{"hidden_size": 512, "hidden_act": "geglu", "balance_loss": 0.00669, "rope_fraction": 1.0, "tie_word_embeddings": true, "lr_mult_qkv": 0.5, "doc_mask": false, "dataset": "wikipedia_en"}
Below are experts of layer 5 (counted from 0) of a mixture-of-experts language model. Rows are named router (the router's row for the expert), gate (a neuron's input weights, with its number), up (a neuron's input weights, with its number), down (a neuron's output weights, with its number) and show model dimensions 128-255. Each number is 128 + 24 x the weight over its row's rms, rounded and kept within 0 to 255. Numbers have three digits each.
Before each expert's rows: "comes after" lists some tokens at least twice as common just before its tokens as in all text; "comes before" lists some tokens at least twice as common just after its tokens as in all text. This comes from a sample of Wikipedia text that the model never trained on. Tokens count by the router's weight.

# expert 19
comes after: ",", "1", "0", "s", "2", "3"
comes before: " The", " He", " In", " It", " he", " the"
router:079135147126063148088108155124127161142116119099126137120136142145144148110122142142109119131148123096124114131135128133125127132105142179157121138115132130145123123120145139126154173098121129120124146154124152172117110117123126171128129210138093086167150132132137145123112145146130163255118127116124125118110122090137054112108135159144129111130122105116119091108135101136101117127125
gate0:126136144110103124139098118147130112067109172116162149134116161128128126112145175139140131150124102134124164116136138133146096133128120122121118118169155087140142103152156169127131155114145169141047143087125146090096124139167111119135099151171159149149104141112130124164143102132117143115161187136160100125151108139117113100114113165165129143165124137140161127130142143099118104109123
up0:163126153128134106138134134132089163148095150114128101092123135076108103121103077137138160149127115097150100141093104139165164108126108137104110111107099112127126131152156125119097181101129109137110090099037106147105146134087104119135122105185105151115093134152134113151116131123136149129126106104110116142116171135141113117158161095116124161100108132086090105115135115140121159130163
down0:130213097123146161124113131103146109100094137163085184140133138138172143125155120095127104115115122152108154119099149127098132173153118136144112149154148167101135180082135149109143136114135102128102137144126154132106143090114135130132107153103125105094129138134107079144188133097087114126115141138134112129126138119117122127111159156158137107139134087131131091146136159139093087101103

# expert 7
comes after: " the", " a", " The", "The", "'s", " sc"
comes before: " of", ",", "'s", " in", ".", " was"
router:114124138106106159117134108100152125144110096111106165136112114134152134107164155138114137126150129086137098120128191130110117135123135152147130196143118184124124131130105126121143149154101125113128140149151124115122108126088119162140121147126124127181151158126150154131118137129137136136124136131128096139112136071130095103128109133143129079113118107139115104112114157157105123134120
gate0:133138129145089151150116133150125088133118172127136154148132174101126081138113119136169180111134122112163099136116143135147115111139117131108088124138124154129081099159170129104099120110126120120121125168172102106134165111175120092126114144139109150130115110144093088144133129124111149129144157115134109085157153123105139144136150121140135146083131116137123102146121131096086126106160
up0:150128119125145093110143141170147119117138162132142162146126144070114143105143101159122125176122103143120135118128084117073117165146130122139110121143134131119114108114154172142119106126148129162141114113126153133124148140160085151104129076085091108133114146105113137132150117160152157136150139145115115155146136127108136120125130106156137085148159148120134147133104110140126141121114
down0:103098117106147141124108181166119131131119111115139122103119127127130125124109164105167137126148151119113110119125104143173122099104143180134121129125072114117113080130079120141104162104126102080095104097090116116136182122119151098108171096134165102117120087138120111167114186139140141100128123166125173117103140143136092087144121130145152142107156120147119128156110128115129086145103

# expert 47
comes after: " the", " a", " and", "'s", " his", " to"
comes before: "s", "ly", "ing", "ed", " to", " of"
router:114145118085125141122098138145151163167126107133121170141138141118125130096168112127042140136157135112150109125107154120103089154081151152167158138132102176121152149168146139141138142140146139126126118164127143186126112098112126188103130155157114123147145149136144145166129120077131146166147127133142090125132131103122106131118125139160078112121114103151094125086146162140117108090131
gate0:078177112147118140097081121147128116148174092074118104103125118159171134157086130131169134124116168134130086113103179144113148083101113157130162126130073118120186140159100114102110175097115108133124141165174104105142135123146109096150150134132133131126110105109114129106126197108163151128155128097119182095120129128096134087131168165151143172110152172102128083131096145113134094116133
up0:175106115139136109143145142110127108089129154124126126106102173085141126103175145114103133148126107123147149102119124090138088170133122123164093130143148152151096122094166087136123127105113178113147133103083168148143125095114130168139145111119100103135126139121121110178118129114122084116124111158136149141076150115122125145137117123122086092150076150160131146108212148154149141112116
down0:148144143119124135128175164080113126131121137100183146115123139181105154099133104174122140159134156121178091113126132097154125112150125114104097136099155126098092087113119123094090122158133141154120134115129141136129092159120127139109141080100116162138100113114131116105111139092136130142123096110129180109105060099128102113078126111096158079144116205099134126079138117139114162112147

# expert 28
comes after: ".", ",", ".\n\n", " that", " where", "=="
comes before: " was", " been", " is", " also", " the", " had"
router:080146128086097149086113121111157111122139139130114157124127148136163128113128143147101114127131133093163105175143131131080123147120161186151117144136127159112117175133111113124144116162099114096131136134149159167131116145109081161150116163148100136143131144135154157108131143104124153170123131175129115119119155104077073143119170139127125083111146139130097107124131122108116134079095
gate0:093109098091105081172197146133145130073089088153103131127184144141105136166127150146151095110143154112088111129121144157116089111143090157152126142116151141116114105153115113124186147149140129128103154162119124099170159122138134124122175138118130129100144117138153100165165119120121147133138145141111141108107138094079113087092109089161131129128112119095153161140126158098130133148145
up0:130079143110116103108136103104124163135125104133097109148109143124131126146113168097124107136141155072138140113139167137158082127138103128132122137142103121099115183136130118103120146093127124168123149115119165132115114117155141137147182143149120158120112163156140110128156120149168140144142130127119142115119102121156122107155124162149102126100069082095179159133083151125149091129108
down0:165160089166141161106126150151116117175121111133160087106137122093151127109178077107046133133136124126120131159127108059140124140139198142123113145144083122079106137149118088130081122118108109088091114108148108130103115108123155110146116131136120114122096087119103126105144121084093156185126123098138112159125133164139146171103118113101111091144120082164094146127144152141158153110113

# expert 0
comes after: "0", "1", "2", "3", "4", "6"
comes before: " ", " —", " +", " −", " %", " MPC"
router:093146126091093159089106114120153158133145112126124174126080170130121139109161153145107126132145130115138113132124148114103135143127129166169123140136110146133167144127121137113173156116101112121140139164113139170138118132124098167154133177185086113186165161103164147132138151093138157139115140169116099143103171121110094090093129125122112086111121127103107098120141189144102126140102
gate0:122082127122102106124143125134127139120140184098139136142103119095161124101128149126158128135203112104148133138130124087111110141105095169137160107138105140124134127124150097131141129161122111123119154121082107152163150087104152163113112101110111099107089160097125118119130101109172113153176189140124136138155142118112106089112086119139176106062143095159110101126116136156151139124162
up0:146134114157109116110131145089143115135130132137118085081143169172114119148107162100119077111107141141135114129161116191110126149109144132140157092158133154152104101156146112120146107117140155117116176123148070134131141142163128138086095135165125176108114138124110101139148139119107114106144112080147144134107124108107115112105065175146071170133121104093145158118122159142104131123121
down0:124120153102126122127144108119127139094076139142128129113113114127139127108159152121146120126116190128115124100080174102123160175116122116143123125147131205174159131086131116113151139160158132140088109151113118109105145101125133156130137118137115108098115120122126124137140131131153115115075161155134153152100123172095108077150178109145128126129129088081118139105135091122123134119164